{
  "num_hidden_layers": 11,
  "hidden_size": 320,
  "n_experts": 48,
  "experts_per_token": 2,
  "d_expert": 160,
  "d_shared_expert": 128,
  "hidden_act": "swiglu",
  "moe_layers": [1, 2, 3, 4, 5, 6, 7, 8, 9, 10],
  "router_score": "sigmoid",
  "normalize_top_k": true,
  "routed_scale": 1.0,
  "balance_loss": 0.00136,
  "balance_bias": true,
  "shared_expert_gate": true,
  "init_std_router": 0.0311,
  "lr_router": 0.00196,
  "num_attention_heads": 5,
  "num_key_value_heads": 1,
  "head_dim": 32,
  "vocab_size": 8192,
  "norm": "rmsnorm",
  "norm_place": "pre",
  "norm_eps": 1e-05,
  "positions": "rope",
  "rope_theta": 10000.0,
  "rope_fraction": 1.0,
  "qk_norm": true,
  "attn_scale": 0.177,
  "tie_word_embeddings": true,
  "parallel_block": false,
  "init": "uniform",
  "init_std_qkv": 0.0255,
  "init_std_o": 0.00768,
  "init_std_up": 0.0255,
  "init_std_down": 0.00384,
  "optimizer": "soap_variant",
  "learning_rate": 0.00444,
  "beta1": 0.95,
  "beta2": 0.95,
  "weight_decay": 0.023,
  "lr_head": 0.00849,
  "max_grad_norm": 1.0,
  "warmup_steps": 50,
  "schedule": "wsd",
  "decay_fraction": 0.722,
  "decay_shape": "sqrt",
  "final_lr_fraction": 0.0,
  "batch_tokens": 262144,
  "max_seq_len": 512,
  "doc_mask": true,
  "train_tokens": 1804000000,
  "max_steps": 6882,
  "dataset": "wikipedia_en"
}
Below are experts of layer 2 (counted from 0) of a mixture-of-experts language model. Rows are named router (the router's row for the expert), gate (a neuron's input weights, with its number), up (a neuron's input weights, with its number), down (a neuron's output weights, with its number) and show model dimensions 80-159. Each number is 500 + 50 x the weight over its row's rms, rounded and kept within 0 to 999. Numbers have three digits each.
Before each expert's rows: a language model's description of what the expert responds to. This comes from a sample of Wikipedia text that the model never trained on.

# expert 28
It responds to: Commas in lists and open parentheses before years or countries, plus surviv in survived or surviving, and initial s, th pieces.
router:501469580556437442415549545524506443490445492536448542521513467532496517490556541487483538446503498482434523459572553460429524503536527481460574508473517650502521459501530550494551495455467488595545456609348515507513478537525490542529536402
gate0:481434469452451516506524510622482506554517458532476585466455510593488461501518428488489477470497499423548527583552446438518619553493476474586591506444432504449474456469468478379480368506540581517486489538499492401609527461400539540590517562
up0:514445639469521517521451454446464518479484516500430447531451447468497507446497524471556435540463499582546469529501561503559530545462581539511452612550507458632481544530506420567487498587576467477645503460486461553561485556473536521500462443
down0:405595434586527524423454566466496444548500515440546523466582578554570497420475498581480508506493528441528459495444522542510452406458541528513542602590550533446508476468542496509592487469449415536529510538478585550541588459537423452502525507
gate1:416500454560484486525546434457595489502473538537426594457446541489494504502509589457449505524574380516436555562477576465524527521424555563492505418466509452536491501561554468570445491574426519481528525504383515516451600500462452484527435507
up1:439404442516530522535506451466581468483508508499392575523515513567474575544470514389470366415562396510536514547547517456506484475511613430483498496515421379452439521612501426569444472555514476513497521507433560488534605575437464469543465470
down1:443422502508521605515465530414442495539505612444522522547480562474523530483456348391517518462502543475496361442575644508586574488496491524442453507492452445524456527487539570440519510565562439552466549515518432562543496486466515500413548468
gate2:450485455513514452478533465453565431599495500508485574579529444550569527410527563483467471472493526469505510478537560529477480535565555518504526506536438559498487512547527514530519482377457590413545596515460481477510425558469494488383469577
up2:546497482540460522475497482573366506493493509518516440507492566522444484532523446537567492552462457468417527473541475485483399515434502431516594570420491529512578445461475477441488454558523439552446454453558488491509592508485480473464586502
down2:594503432451526543480422391569548521482507529581537437432525531428408550395498520558522480475540453462568529585591471499508514507524486400480509678543573445447497507409592529487445441547558459500543565443535504512477519524505564526524506482
gate3:459503449532496490534475451570489461446469577608467423587441512536550462530459544443499543440566454436533513466570490510520500454457412573518519572545546487502451545540480478494430510495495472460470501517542565555535523519613593441563543426
up3:486540500514525532405507507485464561567459437515483503473541427377441524558412469475465449543427424503427539437416514534494518547495593429548437469439513494460521568544564535338539480484488553474549478489343482488526494475524469522413434480
down3:470533518461499456595491430490542569466496454458489450469528566463575531427553555519560453453559477520597452544540509549549474496489384481439521502514503350580498466483390537537443574478558515519546412434575478535605530402529467461486536571
gate4:542510500489428587477663537487533448532485518514474507492556449521525519472556443499464508470488462532392541469543479503551534532512473606489528563495486616568522464533524555482533532485534528499444443570483553486526568671476510430513461460
up4:467549412526537404604514543460569508488405515564537590508509527457492648505546528581479439404514398539490592518518542547557593535444458482520616481579481540472491457512541507504556495503451447389457445496459460453473524515491460447462508553
down4:543442455526482402502518488500506482428406509485480539514429488473504580360507531543554449535478448523548534517597507532516467467469432480623541411541460419490522504500481492498498509513488500450474435485501469551501487495432504450488540521
gate5:529465361592494594409471349534554422464537480494514527447581454520454477491568468564461488453497566472471566447612582526539484517471523537539590574493452456530508475387427534500576574468468474530523538549474502445482592544493580459473441465
up5:607562456536444501547473508554515390488600478445506532437515562511481495494522514533479458474481483489429426502500518528509479537589495421473619425457469512458495566508423479583522493397467500514590562572490513519565573413632404477526495427
down5:522466509483471558563474433450483404543437555483504333469496535467442480441481478547507509468431550415557460513537501459496454443549601526569535454537506470491445512562490423423442505532353518486601498572548403530440562501602463506532471447

# expert 34
It responds to: Periods, colons, question and exclamation marks ending sentences, abbreviations or infobox labels: Sec., status:, feel!, River.
router:491365512434370503439576486512547528489454457559550520549509455449448530546528532544444594436539513518424536457592520511464546447502451463466604489461451521466578451498571439465622428382492501602492482602419493531578494562426457516471554378
gate0:426461475460464564515649515507501449550486531497584507419481613496527494545529528474591457592543460517602530505508498512408508501532489546516512491421559456468516485436629447474532458584495527498429498496471535482446545514613556582464405524
up0:510531464474545546427357478425478522462562492585517501495465530509572506510433447595503471508449472515610498471480483528538433487417509472472547477507474440460405450485518507548535496355550414432443481451552568377504461535541439480435424509
down0:504495545672513467466459507485482586539445532496510475522466449472498438464535472433510468456401496384524467431503525515554527500539385502483585422368478506497455477538475488539492505480528497486495474387523593410592506513466469465526455458
gate1:455515561498587482491443612649465558485407517510517576465551519522418459437472589510508484502524497518454526522416537512448499516482414524560453411504459537404577463482544499616491537498507602574477494446551468558466460457585376513616517464
up1:478520559511454416527565569501392483453507467542531593482563428518552417437460486462485556508493568494521542518516647417543518423512529505505497463472540447416528496512512548525497567416542458490479417471575528544501488470539530423489428390
down1:485539520458467500573426581526545529550479453475548486512534531486516433500458516499511420523493563466523405491467538529508582528414551509489511536482539492478515471486490424581415601470544450573488448500480486532433546411540432448485462476
gate2:554538530523432477455501586462481484451447393491497431544542513476540538501509475540541589433530564490499448492499473443491495538469534524539595551576545568601677484503439449527519565463516454405446419589400488492546546568434498500516438421
up2:550491499571506522433528644517499546592434504516522409548499477453601542539438505511499551515579502438560490494510531480453553538433441441612569468561583562489574536467478420570522538481518437439482510515451490449553585522465495488501461448
down2:569505533521518526476542549437590470535497475581563546602551448561512557507512479535491525454503563454547506498585456508504638500497529452583548432495442508460424476451518483538633588484444426478521521556491458391541560480500481488503414555
gate3:552416540523512509429470587468596441424520472526555552543607507499584503457522486514497547489476476454456481503553499541506599499571606537522443432496457513510535519531383535545564481510453549515464509483475545504462417491499528448524489542
up3:468607439480493481550460400512437524536491547446444426437417495482441513485475536453507483520520532530574504539429515454508396516422363481517522535529521494463494493462613481459436500502541417502535486500545499489517579540532443575468534465
down3:526557564587436508508501597512498463484562489568553518447565476600495515404505428444519447525473499522489529474534541618491521470557549471419516478404436581494533562534354466573565454464563540386501459513528462581513497408444502521484442429
gate4:547458457463506527536597487550560494506461540560512496553590501514608462523466400556513490491542524520534589464421600501566528587388397557518471426537610581517455493538556496519465463473533605475559506527544607486449539540415517554463625533
up4:458563441449571497460501526533452457479538454466571450517523424589531557562530489474481480376470500472463493529522495507426461461461513464486566506560587571526551569473451503589543500566541413436480374547486445508609536564519442436524597539
down4:431594441425515539494546469522546509511568506553470525511504501480483450483496533587475419415535443525470565514419638479516448629412389527505457501553536553525517526495484502539582502517498468441400459523457471525478428482441561470511518492
gate5:579421534415429477446547477568466557541493564447505472585547470452532453501496507477454504503496458549436543552538528568552500436560481478477597549565537424448486554491526455525533465485562540442383565465446541626601527513603565541546522401
up5:500516519513387603383490504633534492454525544498476503509427428493518505530476555531378444560614520486463463568476471515433474422509525512444515497472468478587480526517483457537491466500497481500568468457516376438476464455410563466499512538
down5:424481551518499550523414518527493489540452457507563409465575523502604483517516489466448409422431537545448527510449504525457525446506498455469534550514546586503437474552477529530436513521480546479514399553466595534505393434454501443500554518

# expert 0
It responds to: Two-letter consonant-plus-a/o pieces inside foreign names and words, such as Stalag, Julieta, Sultan, carcinoma, Oblomov.
router:482467498524480448469539492577552428658446509527455512492491455463437491508580532444475519477435551423459514457490476440470399522519473498459607483512478556496511381463579490502585517583517466566513483556467430545617477553480557552440459385
gate0:491467569493578514511499457369491478526496459512491451494478418430508516537437441480473494538456420560467461532589505566402516490523513500517525560460492592552460500454500535455502496428425404503603421350553454548503501451481437583409478466
up0:518413441440511464465541467482493497462499538371430461512528526533502509505438611500437445436538575481539497496482497495487479529564445523505455523412505512462469506507517547519437485494453533565460466524543497484490482496486477458501460493
down0:502467584498499533442397438444543451484500482555497498454434519517428488462453516605481484478463500537524523542509477557475487549514479468488480530543438475433506550457478499425528500520566552522541470371451383577494523494445491549427527460
gate1:551559503518518484480451398574529525545486545437543568512577495488490437465491506456499481513514431528493499444590541550458525530486452491505576490491517516493458509467502425462473562456389475541487544445550533546517393511503576445550503479
up1:484500485517485565536452526540498541468571494465488400415546498391453563453614530477422463538401519592551585537501529613526617497491507433540499508493415430456420595409512486539465478554527466549490457531530488508455555449471472526491525455
down1:544538565509433516467408439471449481483536505455406555557512570420546501486486531453551547414484501599550460546554430524454556415378439508523523538452447586469486576526517421461446535506440525426455451519506439468493455465501546442432495539
gate2:483584430535459532502536489459470486463506524607484454585495463565439436480495486464551450569533475548471474508477415505534496479403506400508523476468470490554431417498517590542528510604457470572525528462441562460518544500586563480433506450
up2:533452451492503520433589420518492427581471429596491468506522454516456542540622529367430449559521509531510484545529438451426535554503429432453514484437473434428558518550580536555562524445511407535414472442517509526518512437579487611432477497
down2:467529500567497426479502598407531540522605518488409539467559402502529525500547439502585492473507464529535520457478450490561553577535489461485543525518510570425480486515443546446594531523466487511505583556493510468532461521431605500431418551
gate3:525539575437487527476547564436500430555481550466438555481498536543512490522422518557495516578478481464539520421449538504507560510504434545498519554587524547493403537495549525528553512450504556580482534524510496457487455541520525545547490425
up3:513552481562621561462550573565466516460423559455533438407570476454543365552442521475470567508470551527467587536487556354578507566404519405516455486508571492509569502592618454489406582461473480507486454456485503429473513468522507538487527554
down3:505572506493490520463515560562507571441511592559494522513529515526466566445529418542512488462510451501466537508547545479493479579511531495540373450554433517548481477349516531394480449436533516453543490499488496481482558466536451548496507452
gate4:526469542486451415514544462468555500592473502533589448464543498495449511502483496514535436471494440499474363619478429501448488619462524537399469501539538482421472418385472573455534493564516477559533510577576424537577474614433448471477516431
up4:503649464424577489553546477438572580497514442502485499577489487543463490550446339493571489461426528501527460507443537525507472594478488468441532414544457515505443509509619574501563544452513537492502445564455422537540467583500523529488570587
down4:468536554523480480520544385458446476643554494457413484465531498546478501511485451591428516582532556523462465525533467497482463500454532391469451566511416472475541482424452508638517504487468486555450508456570583505421427521460488432527508523
gate5:511373474484446485464560474510488437476499514422504449488490539451420486585481463511557463531472522472395584544552530532514544530532536540447480462642569474421564505561469464527592492485543545435496533582561425557460504392521504503476505474
up5:549477488499441491454499476543505548403491429505504615437532455529578476527467454468465517479538449410534453439489443490482533567428490490569450474403555536535509478521437562538487452561536549491486628412436532538476570498382495522530515413
down5:482512582425540478489492496446585492560495562569630477473493476544472473519542509451576492519543478450554584471458506479552569489503505438542517474372528472495537599450537605482520577494463426479567534469506517546469434486436492458632453500

# expert 16
It responds to: Closing parentheses and quotation marks, final letters of names like Salem, initials like V., and unit or abbreviation letters m, K, km.
router:520453520508471453459548474595421455486441507588539549460494468509442543442544485493529596480453521552448636544447449426380495511498451559519613552521486457500621475439564466430601520517482559531505505504442451523564551655472455529453564464
gate0:510496497524437470486551482546514626444520470541452488505534522515548453570496452619502509545457486545504505524528482413484591546461434481594513466553535385621534496516531567568545591597486611473510445504422518493530485568475477531497483536
up0:550391522473533568455463507489533426500501481483505570460448536505448467470466505496479516505526421483529581513480479465586400458439413484458518474360541489540462445472560457468472454492499500546540438528457428527592400613561531412455497565
down0:466511450420449461491471458409438484447423437476498518504551428496468489522524621531474471512440480515553514601474491525492501640601451455455558516572462493479489589532495509547497484545524527529453523484482529517415539493495465590495508512
gate1:500467528529533516418444463508493442474462532424499523539515505485412617509430552500486507489467555583511545534540508534536487481504487578585503465568454451502531522485477527384519497452582471505545513500552472548479590466516574411532389428
up1:475495410523451428496467454539429539493471506490516540596519502537495507488426523422481492573446492552458584493547462521503439517523535569526569418517459456553551557573413569480433396512539420491490418446483532502508508573431507452574522471
down1:476419474548520434447458479532490539565458504453475444481503481551419464455537510503489497512469604530465448532486450522516570529515548496503365517509519492464461546537473510355493394547497416517550498490531538540444489581594532506594509517
gate2:493480611517470534458451524494511480539503476513449554509475467570587551534465445544531503424471506550558535440532389433520469538533588424486481468534620430525476487529562435477494504476537520406434482554447456493415458583465454566421577478
up2:456505467556455430520630485509510475581542493552545422523556608446531415457554435484509587550573510420423481580473487623511458503439494483497483567481468539511513532512466545527503506504550511464514504457558579483505498462508481412574387551
down2:505517409448496603521548622565536472485453610468518540483521561607493517379540442474475503414486469488551436576509552503464540508496484570465470467532372536523417471528474579583540436493479598467390499639456493533520517550448533575511456458
gate3:487603552564380459564425450486497476507517511529487438547517482489488527551489524460540537568522480517405490517492501485456545408493499563474501532545580510522618406508454560509577563552419452580457512553525575473531575477452542462504531497
up3:564616565425470494546512464401525515548404579446497376479559508452558541459418431538508514587491509503393493439504513422413484516515385514450488445519549480584487435527550485430481500421403537473516507470550459545503480561506542478551510520
down3:427471480473464476541562556480500592510455527469502456383500345478452401525467562360470414462537452495503429468552494458492489424582533490467469410479440432500467513529536540477545495486550492510515457454529383412495493516520459429539466527
gate4:575495541449447511497547471533453426513482369548430461441562554399507468478488525545451527489546548546558586518480500563477590555446547486554549387434448548565545476517611457520454462631535503483490422507463416460513481572495435547524481443
up4:475486495556495474511444461531516559475480496475521496447498552496524449592506490550548476396462426474492504503500498440466486619413531507441490525425557482514501443498390565454504604458511530451475611535546504529485456495469520531490518512
down4:483494549481557463581502513545534616493487522462488479514495580430553489412532494472587498493549494559539555501521486531495541448440614503565515504457486461362507516600548517505505483546619514546480406491373429470440544521499554425420514487
gate5:506414525416565455479469403538480427423499545499524501493503564423476505446501527515461525520571487494474486511578368490411531528400438479446470589544445441609521426569561449464588469466461521450534533606436472449546535529554512565508531503
up5:609503511545416545530482478561449516465442509461510467481562474528473522569431513513447457554415567522484510437434514520576523537491459442557427550490519529403461502448543457532519473469501596511547493390513474519498455542464561471456482502
down5:530591593559517414500424513537413474473415591563554459475537504383498376542480532483541502565496462519498575521600501423496464502537460506569439495564452461487413502505546478464414468521553475497453564471514531451501484452490538473442575359

# expert 43
It responds to: Closing parentheses after years, it/It, noun suffixes like -ship, -ation, -ology, and taxobox values like Insecta.
router:502484559518460503492548531496511448566392564514538581500591457562530537478584492513492534444564558506374493610550508523483545562497512517424492575440515556563531524515578545466605476444510526552451507539457567537477521517597444541524498454
gate0:497487494471487544468533529490605479485486449501452543503442520533539528458508440532573533387501529561470502495456482430524457541582495503517449529419488489577453471554544447535473502525558437456425491565442528523503495476492574434456540520
up0:461482423400498448519500544485543474426501504612489464443532582482515450579553478549473538542482427462503482483504527519508498459470638566494393466518474536541494492564565515573518573500540571586453547613469516503521505531518481512457520532
down0:420555540417435499511475579531511423561512476533496449455549529474556485443424549584486563464508482502470604513462504579563467536487575411505459485473503606499522521461485516471467514474518540511554434488607588499463576507382368557466422502
gate1:486435466566469479534526550507533481536501449511500596447426524573606520492486571526507567433466462612454526476473561523500509507544570474514580495424538600465450494500488531523540457436512491450461518381493524456433475549518464482517577536
up1:440510415405511501535504463542493446458515454545479596409432540481511492505451527458426488378508502480557507531517446562529505499599577473528455550483451568499463486509497475490396461508508471479380505492527588566455492556483390589504536466
down1:509554447479550562479492512471478514442552516467523441553487512500541460456558511456514460479409572543448476448489467521501441471441466555535560456594496475513493483536527445466499477567498544485516455326559408527662519532533556509406462429
gate2:476509471431438488550512471494473406524506576413498469558515508508489493472536485588513490478381495594462544553527409500477391499457441576556426603477425519427521489503444518539559520515424539474440505589450444473518518560531439500474520522
up2:396540473571540473484478508524489460498520540454509473530571543588473513490532500478406595511433458592463494526491508434538495433543497555434441456465461578562427595521466508461513528514483448480554513550439519390528508522559505494470418517
down2:563502472478523486398509562559478496532439585521445575521462448505494571537527491474479564531452492539400547462498386570528458405526454380474494531464491520540488514426483542523493516471529440530571487484462472519617489592447507551409523473
gate3:535493480477486460521468599515441539481360513485547520426495529516525538482533475461417517491401546460440381489534549510644562437489486492587466570434500519389529521542521590512618520469497499556459505503532501509396489506491549518527547522
up3:547544431467600575470481590544398526429499503434455474518556511467551584464462514441466542419514514535540466363475505562522439546568482591620541534536515418523472525492529514566534524486512489515452537432559499516518505489580449573521563559
down3:483541514515478562527526525487484457473534365489585452433458535477530517474417444469531524576519523451508477558477472410463405482462497585498574503550633522526578509441532606569419553521562470452547476493496402422594569457590547489522534491
gate4:509529511527444500583544524386561511484479479499507495632490455535420628488460529449581585518448435582537574473518580485527504537476563478540448496536577527463592532479497572552539433400511486525437464428514505514530543443488550509522420488
up4:461367496508424570549469573549460462424457534559535475460461477407539475430460560456467516457538618527484491415542493540434515546559372500448438505527519482552430557511517454435411538430531421421477553514542490467452527495522489392466554517
down4:517526532509484476468557431508541480462527396469534486518550518426437498493572532467457511492531429472442557507423464466652534444480484596502486561587505457428536500472523456509511506495506459475583565548540509489435561608502393467578443399
gate5:514569587533412557537557605529396472592536519443510536482471619570504527478457427443445425493554511502501510497537530533616510483469531509499512479555512511546476500440527593497520474528491525501498466574455530350509470454425427571534554492
up5:502484579490530546415509375453515491542544508553390506449507433473470563597462533543489484519512525539426555492454537503546558541428551510501535477603514470502444456500403452530506545460523539452495437544542547477471491531486514541468585437
down5:473523436540549497440470572457480494540507516480546577516478536496534500434397547519460429483506551485467585535465532537488483415504544544467540506467519545564404574405452556435536524544577486438493570410491504439468562472517435522488490495

# expert 31
It responds to: Common head nouns after the/his ending a phrase, such as era, state, school, season, team, plus that and which.
router:516528513442416409392552472582504447501413525570524548563564465413491552486585539509493476483492469429468550466541528414419474432494543492462538574497462447516505434452573492510592447545432483497528530585460516575522524529435448540433598466
gate0:513631565449505484416485552623441449426490507394541448434575503532554545464478509505434488454529484454501429484515483601548547556518500466435492528544526401559430501497628415543515521503566454544585496526501460551530626493424351535540475546
up0:491420492430470586427479503563485421440529420521525454482566460451425517427453446446471437465596566530579453533521523529541519439597572439550475446397465541405480584503520574497478447442513567467557491397452436591439520534425497559464536535
down0:495484531494561478548471555532431510435550509534436504436535514456490422381541495463468372441481484413510548506413502597503387397519553558441511607441464478508525428522565408442446522506562514531531518455529437520516477470446401538403571421
gate1:502502460481531607389591453577506475437478508435413496479506475446497545448460594514553470433475484453487484440453524533377473501434563494471496494550591542507425470541451525592462529442515549457467563529471553487514489506396494592549593587
up1:406508460536554618534532501476440535475515426459502548550532561453568542405594549470588482466498452418527527511461585523467511465534483460484440474507438541512471531514492493589419592521500493434506447541486520460498509454459498626491551530
down1:453519456365479534547562559498484449560463544435523560603470450505589391415433454494413487534543520454584523484477575508518431450580464477554534521442568501506400520544473483488585419431471490506511485484467560488505546495442550423464438512
gate2:561526564498424467536562527455479414547495450447452445556523503599508543518533510542501570590383447444488505525487550435521463400496484520518452459529488527504390495474430535468510476491612478520565500545520440500524540490536477564515518480
up2:529569520431466424506452525516513538573510374421448541568504473574489511548506512529565647534493396418576467434515548517498502461553480538486549414526502544475536495523467542539474553546555549567619421463482518460508517514487575596537455444
down2:578553489497591571512421466504500496495540486484508536512596434448482446377516404508542511546550548518471503453533427477450463537449397541554493497563561524565553540472535528524494518539485460455437450516482558503502520518498458433435496533
gate3:553617548442532533572531467607507446483630466515518556531524580437501447471469409480436549505534440499498548620445528460552530537418484451495500513519536520457498536492546462551572454491566531489534437535402453585571499498541444470517459526
up3:507604525475482582530575469458501521513494416453560487596431446445503501510451504449473532554494413505485522467547417423478561447538477540430431490606442384503475555397544412490522467582471565501528540551506600491614484571539467485474464442
down3:562499485436519490557464493509497473532468518482545443451468576439483534528524564508539532472563438539477436563472443429428550558584459566470498482573415515507528586528455500515507528566444504454468500554502470446529483471465527558512514573
gate4:568530540530476467475481422525506461521533448558529508479561441517489494560426600417533397548591567583446513507464501563519478448559523460595520456494557594450501443446591538528606448575499457497482498500539440619494532556490570473457509449
up4:501528459523419447461469507542436534512495427494449449494530520669510447433571412448432507548499491454677506463472547508425526483532438523494481504462527544562524477527444541485503585513446532570521392576495509592540493492559498448397387473
down4:508412469422481549496450483551370560493519479514514467549503487546508499421498483398546427426537507456533496428566543438520588421456481634469471510482478501496549450556463472428505570525526481479453472525530556473491522515542502430538506642
gate5:544525475423535477462569468599594552560575508427530476528493526496511536495533519479509428496508548520478546465445411473481547565496537501544582581511433455518524448422472517530494555571477430528508489528526449511558523483543470469461488394
up5:419546513553507516576536560546500502571475457429435496359510516520523612477517492479473553505494436523512468466548562576499501466465467492428465520435499433527592517538426578435520539493494504505549527521499448571525508523447442464544511491
down5:615469454393530520496487498550413524541418385555464477577529438511452488487483505479492513465595520539457534473542545552541478431446506548409494427541441346527575432510466475583487415463496430507515499406521428521362508474582584509451494517

# expert 42
It responds to: Noun stems and roles often taking suffixes, plus apostrophes: rec-tor, head, water, director, coach, management, elect-ors.
router:534432539477390479440538488549479542514431516551467491451509505500443501502537483518449518439472521447461624578518425413340464501497468479502504516484441489501484451526500502481573495502417525592501490653398451524526539456502495543516540442
gate0:508578565522434501383468450564417623467582541486523504438497475620553539445576489489463497498471515502451484552547495479437453573488572465520539507529511508507457513444496500402525511479442555430463421514531472558556424552605368491563435547
up0:562475464503481527555528397519529413427535520430552478555501464549515434457555426517420483510591488488562472495472527444531549534456483537497498508484545501504475441516455487537522515489564457455494477477515532474516461557496565553523564554
down0:442388465578520466489511426526529528479533489593531494490501477450531537453532425510456527411461537520522557494501459529405528485590506482470484526543467487413433456474507488471435472402504481547463493467523428506539523548494543520484471490
gate1:523526475495506538463473481509529565418528515446523508501506498573520452534438498492431443495463627527458448515582556554465592503534548525519472360482482524470492425481477581514463517444372564488472506455521506519481506551549456516481550358
up1:542576563352491534531431557451486502451467520410485520521506535513432453487451520544498487578490540526592508509509527566485532527516589537549500435479412486445508385432517487588481518438483601482452518526514581538486510514531554505530512514
down1:473574440475514536546439503438462540557458507525522432534482492513481485479434486486517463444490527413518511536476444464485537459378525492460409483511462561489472463500535510597560565479554534514571523535536581467483530495478433524492629516
gate2:511482541364544529517477491532439509424497482439556477538494486528421491506536442586495473545513456505437497484488496574420450403597470513472502577420437532447450513574603451491438508553418504507438510518547511541487480555512521543520576467
up2:493509486621441475488528451482555458588489631492537449557485511466525512472491555433536439534498527472429465487427459433548464495379474475420442423518434484515546418459502521510546527505593452496526567502478560517543502435469497448517494551
down2:503553564526532579448518466483557429598507504506468511514372444468490499520606535594518482525491508638532424531496531362494610467511503540492523435417469519453526424476528482506548493453475496515510453558462517576495354517558495558576483492
gate3:518478466547441516430552513535467452552469519452502522474441427471498472487549591539526563432504523312526486539518403430517505446441426527484519489480527567473497528481566517540489428492434581582561493459447470542485503562464562478553528477
up3:526549418534451493562456507471576539453509412450574557539490493532438514471566434556492468512489466497528519527604585479507547472433590483589560422471537549469539493464490521504476560483441525480489499529458490334463454482508530471480452492
down3:564534507492602497489598439425394552461539532518495445538471468515490493438495480555480516520549407532469542473436593447600398548503485469504489545397502482488570601593549524580473530490526464435557508489548541461527513511555479499488501443
gate4:481565450454535511507537496552466532409553557501479405577560523503437616454488559487473411444514477476504521531580455440535476443625509453502469416525498533336573534440477433497468388483576595550436576530454476472429563545548441589512488472
up4:439456501588455495556510542522580481476452417514465542499438485532442463505569441592510541438532410464502564510563500481532485407446561525516519500467529453530476420467444441492479591508510373527468417457538489483566506438544567439523439515
down4:500524432419508449432560509409478438596524453481381614506506392539482453554435494526410527536521493517521493451550494477476475472455541460457351454454464494539482461496489505513500531492545360534441467509486458530486490512561454458554477467
gate5:540507500489477528518501525550521521465490504457565594541462446591496563525518455517482470508491504531457588451548495500544495539504539500468462493373458465382425405433524460497517427435480526500487482500514468489467487550566463503516539487
up5:483562536476529483399442562449577486509460579578474538459555586485555512481450466497428479558469444440620489474501560466529514533408496469471494523487392546571516514498416522493543536509589497532615530544548553453550377454470516510491453598
down5:540577499405461505509543419524497546486543436543437527465437535578537491454511503522518525519514593396520446465541538453540574551506478513474557476538444465573479505398526503564445378612485377522473570517448491581510573532475491504568632586

# expert 10
It responds to: Dashes, semicolons, slashes, opening parentheses, degree signs and bullets separating fields in titles, lists, coordinates and results tables.
router:436432529489331448469597392554463478584447449487485540550493539488550548557544523543433517414510492475454561530461516463411512469536501462448606512458504534491568520501550588466614502546496485553487486641353538524513520550450481560519517382
gate0:440562542521455422511430533508557487481572529479445503430461433494531455515506578464521495524529508442524515473467547452473494452530467510503403537518471449490470546432510431525488510514564439569412500514508490553457379495505492575553513463
up0:502453473538474520558609404531455478533537504508488476523509536520493487398514518499511527478417513600553502459610484475503541556559483479499525542451485499506494470575511476468598488539440544474606459442527490467522539540510502465425510494
down0:512506528604542562523394537480547610473517445538452573455460488409502458510398543460415455538568507483488467566484500601419562462446485453481439418564502504531501578407529539519503506546428487500457464574553479406513477563483469481463497442
gate1:568497479455500519533505500465626504568487532510496459505470490502471551468472445582538444531525426398444497610460492518446473540633468595517479483520545509547501545464597412434562445516394472565523460526507615422464438526493473540532545529
up1:424522510558566529457551460536419499591591495514499533542488514550506605500496492547499525538541491414386486520532515525439384505451477518511483522393490497627500522525437460503475486519460564488502378551547556496524547492604549549553460441
down1:537483464502495512564407502489520556529619497495470539467498508512507471501428502462436398438331452503507561473466486520473532492521474429480521447473492540408502473420494521470580502457475540564502568480472472459547524576403496566444525495
gate2:574535575542519492366517474517553478512420598541480451500444493545440407437488511517548446546561522539464556533480496416510495465523546572610506450476483542517442581559513448501568568500467627398535501596502542514458581534504424618515587416
up2:522472543546572463588498527468520496437501458463473564498604538567466572558497567475546494447454474507446543440494488612543450527532391517394448497530589512481526470422508549531458444426520449550466497476546367462509345450481509444522446515
down2:439429496597593405422554512505395524505545591565590486532505471496477531462457484489570487480526642571481491482390491474557482521472486549425440527541510495494417511575462544475396497591495450574484559446481463513537514503465435452565482557
gate3:408545566462454442468472486499503626535461497537498537538472455502545485490427435502568533488451451440396497494490544439621480447574460584580413532518532500448516573432469497520439507486540531436432381538426521564610482482471466462515498504
up3:388548570455435441482499484478477535485525471590492553532477437536551517506469469473569518522496486418480467450540501438628434479539432532516427492596499431410497529475416495561485525498580527481435379514440458598565435516519484531525543481
down3:561525429480506508514542477470504486480442473438469512540495558443475503492516418473492526514545438440535560423474507513490465552549468450428451495453585521559478471465391538495521374484510491517489527488571482528476555508523482420434569457
gate4:562472532577532505459495533563518494535442534585541569547449516474570467534514526463526414483483602534483445435461584560494502462535425477504471526445558535504538398499589514452478477504456444531553417541485511501555520503523476469581427461
up4:483471532486489434561464456485505473514542527541502488559484552439416467449514504516536474456454493482464480559533377424466484548532530514591508489437466497567504467526423550479537503603477383525484472483529477600416460485470520381539475484
down4:554527541451549494508434563482610467646456393470472492529575436489600406513547585486495588518426497510538483521497552453457507423530468483475470470434485459469448585453451615558462573486498539466553447522500485569468530529491507518510514489
gate5:391545514557561557496444529552508543482532406530551537552524438536466438507562533580477629531502409602533484423514480400520566479536537471425472448567536464468511537555499475567475507507545493525508482485475427491563493522464465422587587409
up5:499526445534486430461484442518538547441484521473453552530561408563676477494519464657531567528521539495521469486578498409544547494519476508424502490542545550506519437541411463504480517521485546506577563576513462479513477494474494493545489498
down5:477533475563462513544495413466513519537547503519518573497508521484437521432550485549528442509588489474520507518552486448417464462563516510506528490532544394455581543505549500474584539510488443569523530626466400433443492471517508473498456490